config.yaml
experts_per_token: 1
activation: "squared_reglu"
normalize_top_k: false
n_head: 4
n_kv_head: 4
vocab_size: 2048
Below are experts of layer 3 (counted from 0) of a mixture-of-experts language model. Rows are named router (the router's row for the expert), gate (a neuron's input weights, with its number), up (a neuron's input weights, with its number), down (a neuron's output weights, with its number) and show model dimensions 0-127. Each number is 128 + 32 x the weight over its row's rms, rounded and kept within 0 to 255. Numbers have three digits each.
Before each expert's rows: "mostly gets" lists some tokens that are sent to it at least half of the time; "raises" lists some tokens whose logits its average output raises strongly, later layers aside. This comes from a sample of Wikipedia text that the model never trained on.

# expert 20
mostly gets: " oper", "act", "ograp", "ript", "ecut", " vers"
raises: "ed", "es", "ar"
router:090114142136110172113141151160174095117072105125151140174171116164130178128139104139114132102120066122077127100149170146114141084098205089136132146132157129145155124074164182186109092143139064104155175135080166125180140128111118118114076145121164140180163103169121113169125136131106129138130143104158162129095128152070128106174123118119098112125125176097096146162159131134144113142145
gate18:112086119090090101136165163086153137129095162118043184095207134141083095138112104125144067057115039113136122117145144113139066139112175115112159185122143137109113159102128189142163178109127094151160083112155100078135143129132134099098100130107084109129153128125155127139138122129129123126073086140124119103099104091091176135140073151079145177170103175098092119120143123110073124153180
up18:124078179106148099082121099171163182109143214114121141190089093101105098101128133085068133202163089118173132109092100207085112145103095146082152102155137103142119135076139117122157139179091123125094150075143147134156123087146102110173167145164128100137101089135123130126130070124137096091107122113139109159150188138108120114074177157127185152125120114139146015093096071113145094161151
down18:130152109123134094163107175107120092117158128098134103159147143125142089108107154112101105074130101101080165092115077091088106158096130066121194098148096141103150167147136147175139160139149171096148111132118096151096122137162147149157090150118142121164207096146181102143152095180148104149131141088104128106182110103156108140138137087114107122130155130105134136129142094108138122090218
gate19:100153132196094145126076140207161116186100112093105161055190137075194120115127140133116162132112167136069090124132106166129112141150095126124168121122157119126100136122077112124135106128210150183133134132173095144103152138076173095171160145167108100119153133106149108097066181079185035137161120163164088109137125116139189108159099155113156106125154126104161138169106140164142083152081
up19:076152151059120145152123140121134110121110118122100111130135103089118139142190154133114126190100114111132164149097096145138131112110127196117116147132128073126142117158151162199110150100057116159152164083079105129098120116166132153137163125184135146099152187164107157134137131086084143103161116090089109101116143114072058075098175141208121173072142159094115112107173125128172120163120
down19:131163192150129099189144146135162131107104134105130096139158104158174179129109161121138191200140198134143194137083123121156128114089131152121116128133155158082125136110157159131155170114142117105116109109125130136025070096094115166155112125100079120076108124162121160109165132103159123151112047111167147132113178126151083108096138094108147158127181103138133124173098075117170100157123
gate20:139181101168089130139176121099129138139126114172120087129224158126093088157111111186138149078150131117058196090147186102126177056111061130073105176129160130121137153104117121146114158087096144149128134139163164135144119118114178151167170144144075132147131144157116134118104179122088159115167182161145164115121086096099123166115142129104120129142126119109137102194165194137104156105073
up20:134112140109107069115150130130115135118116138105135136103163115129118105169138137187203065094154203079090126119126188135145135160188103109133184106148115185116169112147089158176171086182155122175097130163126180091106123199155170135099120100134110135204142138136145105205088176144125130161110183206123180093117108076037056136124145076196094104103115173090131153112130170133170106184125
down20:155121123060177156083131117106114099129095161151196101114149116144088183182104182060173132115145148118156157129150144144091164146078155157097187133118095157162124131087121138150131153077094080151112184089067110130082136119147139118111184099131118143108071092094134104109120101123105144140119154164094090156185158104104228113171127141165132136155095115100141223131124095097162125135057
gate21:141136100101153107137133105096166160067122132100163206075062142084133078167125152171133094161140088152123098110121165093151114142185130083129128125113126143063122143105142156113136120125174195129146093161120153173120110162097177134114134105104113167189158107159149123149108168173152116107161069124094155082032138133138146091114095134180103131159123135127139111122148155089157092115146
up21:116099161141125117139154180149160152103118125125136138134093099131103125127158173146105088134087107149184114128055165110119121082102102084130153163149150165116143113135134040155116168127136054114119188149179117120104113185111144118090166107099097174133145140146102130109152098151200133161170109088118119091142109041135161112113080080119138228133177127134136077105151130174102158118151
down21:140136090137095106168093100146118137199175095174152105160165145062165098096154103168136141145147144119127136085202092141150065112099101167166150155080122150137146158092094128079111127151092147105122138164121108114189159204121051140111142129129172146093118131081091121137110198117085137093074151108140080168149132181121076122077138130101096083134135159122133131084122183140118057102126
gate22:118216120139154144153104127164147120119149136141149114174076133118124124098135100092103152136129118121083156106114184150164111102164156107102118095158183093121141148083131142140111116148107114182131126107119147124149150084148078122076099112060144131144188149126166144102150141091139105173088053051150093086135133111123098091100135147187025121090147123084086062150096190178109106123134
up22:111093149157105152112108176145161088182109166111146101094169143095125092128175179124132182173109130145059121120085112131095161127054167107156161156094177107143154099152117067156115137121226164116139128164106118146107148144155176127160091117093100109148118098122086105111107111129097102109107137148146097126063159198117141152125095137137124130117108086153080163136146093129156111159117
down22:118101114089134159152069107085171151159118175170095156134144119109108151130154054100163117156161189117096108127053126122078135187119088165102100136179168140132136112092057137135141080158179115114120120115130052165087145108116165092111132165072123105142099142125115133146090144143172148114141153155126084126145132203132138112181133180094151130107107145135112132197131059102124095113068

# expert 19
mostly gets: "92", "94", " million", "95", "07", "09"
raises: ".", ",", " ("
router:105119117118108187115153159182181140125126084100132078163146115153121153103111098118126121122157106146122143113134153181115087137111162108134118158109136044106148125064172120166095087164174129107152099101114122086114174151081151102152110152104133126117176098194106128111073162115158141165171159108164146155101119131122100099164111113127064179086088142114136176097156140171182126109177
gate4:162115097150161075086167077152168101210167173128159162119138133114165146144113132090115110123153114131153132095144065140173169129097167108123126123131130132177195202136120150126141143125203160121118163108120153130103142110126107124132137116093124115097141128162100101085149125104075157163121122149068166165078110092128189176206100156134064100167148096142095139144175076180162118076087
up4:141134117139097110093057094177128084116113125160148116084177119143143097070081106117160093124142112175126118091208136112177130118077185130144110108186101121143179144171122161150127171098126146120141130115164140182118087175115142099122141186151145119118135107134133180123126141053085152123100096129120136148138186158143148158155090131154060133133138162173075110067200056171166117104132
down4:167161094122079190181144131099168120134125073081146112100100124142168130181141156098113156108117146156079141112042134097066149076079106169099123144096068154177137049143074125063110089146083108161067129154102109124137080090162166149140102069085101059182095156132161106118159106138096123153075116156172060107125143112100091126115144125178164111080137122126130149152071138150121162138110
gate5:104111103097138148112066186131093140151191075172093140157100156106142127090188199094111140074159093097131116087172183140153098133109107192151128094125154103107126085167167128125112158080120133115113120138138117132139134115109132145103108175111170161081167109127133057110105135147113169115095113106112189121089114128157141127103185111095083127110153115128165145128129122161131167113134
up5:135131137190148101142156069133123115136074166101177127077139142118125152151096069124156133150099182141086127122086095134123172124162134073108130165116108173170131134104076142180122118171094087130146114132114120138107105177139154116135154128131098123202038151143151194125159115137089064114149140178086054119195149160074133125132075177159178123152135151134078127141122142078106089143150
down5:122142104118122062052118137197091140080186172134121143168114121141187116152101150123160100145172129104136137148078074141130141130166122114072115200075128162182191104137171160130120134089123135229083149087126125139131103096149095204115145110104129167125145119126137116122164102144140158118121134118151172132182157189136091133146114145140151093113103071091087181115086107102175115124140
gate6:175108143161158116136131101112125103144110109085138158095175105157105153120129102114105162100157156123120142171051094136145098151111093145105088126108096110083183154092081074174068082123188089116144119109155139073152147124150162074143181179115136133105162146129082116141113143124161126094080085102157150059144108080167117141172089137165153108095125103100132138138120120146120133153102
up6:097146138113131130129102159132144165118129138171120118148078157093130107113154172105153089135106110150111106109218160113112153087158151111155181120173151140153077112156214176108163175154091148134118137139096142177109112150112111206121078107166103132177079103138168130130113129149096128177158201173133117185131150174094125120111154133090114160150153170184105144104133187134136105116140
down6:111127078164140135150165065163096132077110162152110165052110072168183117132155107142134167153129143113113093143110194084163113110196141153170095140146088094217198137124136114064088122193090090083119120117113109131138131093140142153133127133077066090120114121163103113156151150130146145127149129109123151109158106196106074128151161132114117083106125113126157101129123141102145139157144
gate7:157122104090177083119115169140107104162134092157185157120106188050163126172095097142132161156139162133145109127159149099151169128111145114125122181157131136082124145128191093088070105154181125145096152174116076135173105085118146079133137081138135129131152162132193152102123107106160094158103114130191149166072132083186116129142134130089043153129162110113140095145090124124122190140117
up7:150160139088147065095176180143123158134162096095123156153136150146150134152100120128117182167153129138120088128116118129154118066117084128166097149148115102114120091060136110086075122178221119149111197104123122141202154126149098146114162094119115107161114223132174160109168147112185173148135160085154145142121117083157114142138120140063109117119164120105154089103062155171106164163131
down7:157153108121133096122151103107136074124129148120127111155182181182139186117193124095068174145125150174142119148123165154092123123143106149044109118102101128124088171170127181076112175190118128124111153155151184124122136139087175106153114115138072193128144094120123123078144107112173136146162185135145157126109064114139118123094160073136165125139179124092179079138141153138179088131166
gate8:159115169100090149138061094157119192086140156173116098148135136120111193106128135166123108157128106102121146125107089102141094105104100170107139074119170109116120144135128054145170125134138111120027171107140089114103128175075152130143099133155127187154096141163158125103094165096143176120131114112082110138119104150136065079156112142137129159099177120106143134141112150145166158183111
up8:100144105158183097155184179135137082192110120081165165111136127152128068150100114072142130112146133150155105113170145165127133151143147090183136177145075158139134104115119194127086143118130142126218092150124170152155146083156114143145105125106140095088154126086105124153171079154125071143094129129197155138119172122145204183105145112091128079155111129136116092099140105118067107078130
down8:078074145154158146097073152114171193085122134129095071133142103121130086102146087129143166148127131110125148124198177139146079104140129122106081175138089124159163089081127051153145087128167150160157128157088106150179135162112102198126109114124194150189130119167093123072117163149089118155090093084112214127121111214100169117130118111145120147112140149116190158177098099112140129140091

# expert 15
mostly gets: "h", " commun", "un", " Sh", "b", "et"
raises: "a", "i", "is"
router:175140123115135150132108154186178114098098125167117102164087123125150134128104120133072178123154135112060100109089137174100140153120194106099131162097156112150166132147155163115067097193104146123094097127139121127169145141101177129200079167110119139129094094143071125156149142154093162128100136108104192120129128120084166071173086085121112166129116112178136212100170134170125126117112
gate1:141163166142090132082182162120124152158143151098173196116098162132158089183129134131093136070144114153107111148112112116117140178127142129114155195156115073075105138131149165051156109101147006132078112124114157113170151152121123111114116169148087116081065083149141157123100138166108117100140165195143161137096142171114233150095121097167110140108130132109178169090128097163104117157131
up1:109108101098109110181152132186145117079176126177079133124135142083106152118111163071087103147111081120115117133158079119190160108173116096129100064154094165148128154182048111117134095181133167117150042111118105127089119124180165170100126152166083119151117149165061157151135108125145088177128109132174100152152124050110130102053180155113032178051174128145032110158152117112116095079123
down1:122161085111221133129083142160203130169071153115165130079087095126130148116136206176119147150157143132196205142135165088156157153112133124132108131120133107106188096137159135103155129144108106131119142107089147130094110148130086139118152143152111127065085095094110099156064170125120107077134132078142151161095166182135174154140063114119130101077083194087127054131126121145112128123151
gate2:182119140131174116119131094138170136147120116102043115129082165184156096206074104144138141130083113129187128103118063084120120141162120115125152141144125104140098090185160162098090121065072127039134179116170160085114107175113051133146135175180119161150128089084105118159183141182142102144141140151118090051105124149165187132088110161132127170073135115117165111113151115145142185153123
up2:142177116073209135091152162149134089124137168101073128098112191112120101137165139112149154128108138111117114095095109100182174143093070171103204114163135096061093176164133134078109130140060163097109156151150127069122070141128038092156160194157103127116163143135111115121139146152153109161085150174122135151067193139138111164084109132135078117082107152171202121152133143170148166110101
down2:093142122115111124075166073050134160136129149129135165147127120111081169126108128121158111101082090132159108170142134129081130138100139125157168173109123096138073114105090111111149124136168153170094117116110123127098133110138159085105154113142078078108160066168118133157108149145143120071164127088173140159194147106166168158111179110116145146176102146131095132159161177141122093091141
gate3:152169114119072153169149112124157126110108138128117134173124093124126182076089123218113074114159135125188123112112113120137176129141137091154135091080148108098139111045170123127169120075135126129083086064141168160164122196158143185114184134137132145103099127094156196234169122126109075084106171130151119129112063186142112112150122076148120125149080179127093136132097134155103099107134
up3:117146101110175164059145118146119120127103108110121085127068141080142160093149120119124074128123140129123070140157133124180140192151092103160100194169093146137140157110156136179124130082128154053204121131121159146154166143157100115141181122143138135172113067071131145117126200152073162165111090179114086124114132101153180124089096155155150149150141140117140129192171194150061150131110
down3:235131167105076164168107090202166148103127065085040148160106092094146130141090117151077147142162112090128132191119052094157148160138080124109115144102169120139114094091145116098101138107108137105130130170172105167151166093118170171173118094166148136119107103101147129079111137129106147138099137162153103189098062117075127153154118121174126138157140127130087141124067112087162115186158
gate4:162105119202115132078076106179154172142144070186131141122136130125165130112099117159088190096109093100109093088102107158093153137122106153152115191138112141144126121148144131131079101116147155088075106089135090158145116151116136151141120221153124185082147137197071152107106123142078059125167087117150147098173120137145108154106167102122127046113104130075137063157139099096212161097212
up4:153172131161091155141179136114140139124165108140176139127099131101099070098182112134209079168170115128170181148144147173153142084103101135089109029164131151120110187104104128127110143087132075136124148140110136130133137135196111147104170144085127151085109149121075073102185133115151122127126127139118172076150091134103140144166162088097165144151112186152125144104133112185108079140132
down4:091096132106107162094059095129174118116088150092105162117105178094126126145157162099120157170120111123156141154109154084112126087105109128145144090149129120197113149163128159097104114105070119103099158154088125161108141128144128141181135137070119078103139154028175171148164137097051110091084180107134117107110195078103063133136131141117077082133117165101205153139079124095154131157079
gate5:107166152113141171103090131135134111158120176185163136134063126085167143167163083049062102064117111150126095110192134106145150122123145144101093080106202107097146147119136105118128096080049148133019171115158140089092147095163173082153153123122095122099124116103097125104139113133059146140160110107130134103085119135078144098149123117081151141205086108151130152132138108186087085170140
up5:084125112074103114198123131110163127165130123103072162150155075121169085130143140070171135133105093163111172106152096128154130115096171138138195142130130066109147135096133115140096137134111159121171140127155185189128136187103141097144130162094190150116115112120126180141164127118087079092133077101171087152075110139123194114084112059069149126184125070190144116115082167118108104134099
down5:087178125193129175105073097111130110072139131185141125061093125117139071114084149116156098134148138107128128130078116082123132113137151162146162158137108170115136058122097108100175084124084156121109110148142119112099090150184094100101154126126118139145116172122095155190138179148098157220152090154120109150104141173096074168126152179123129133129123215135121148084053110150086111136076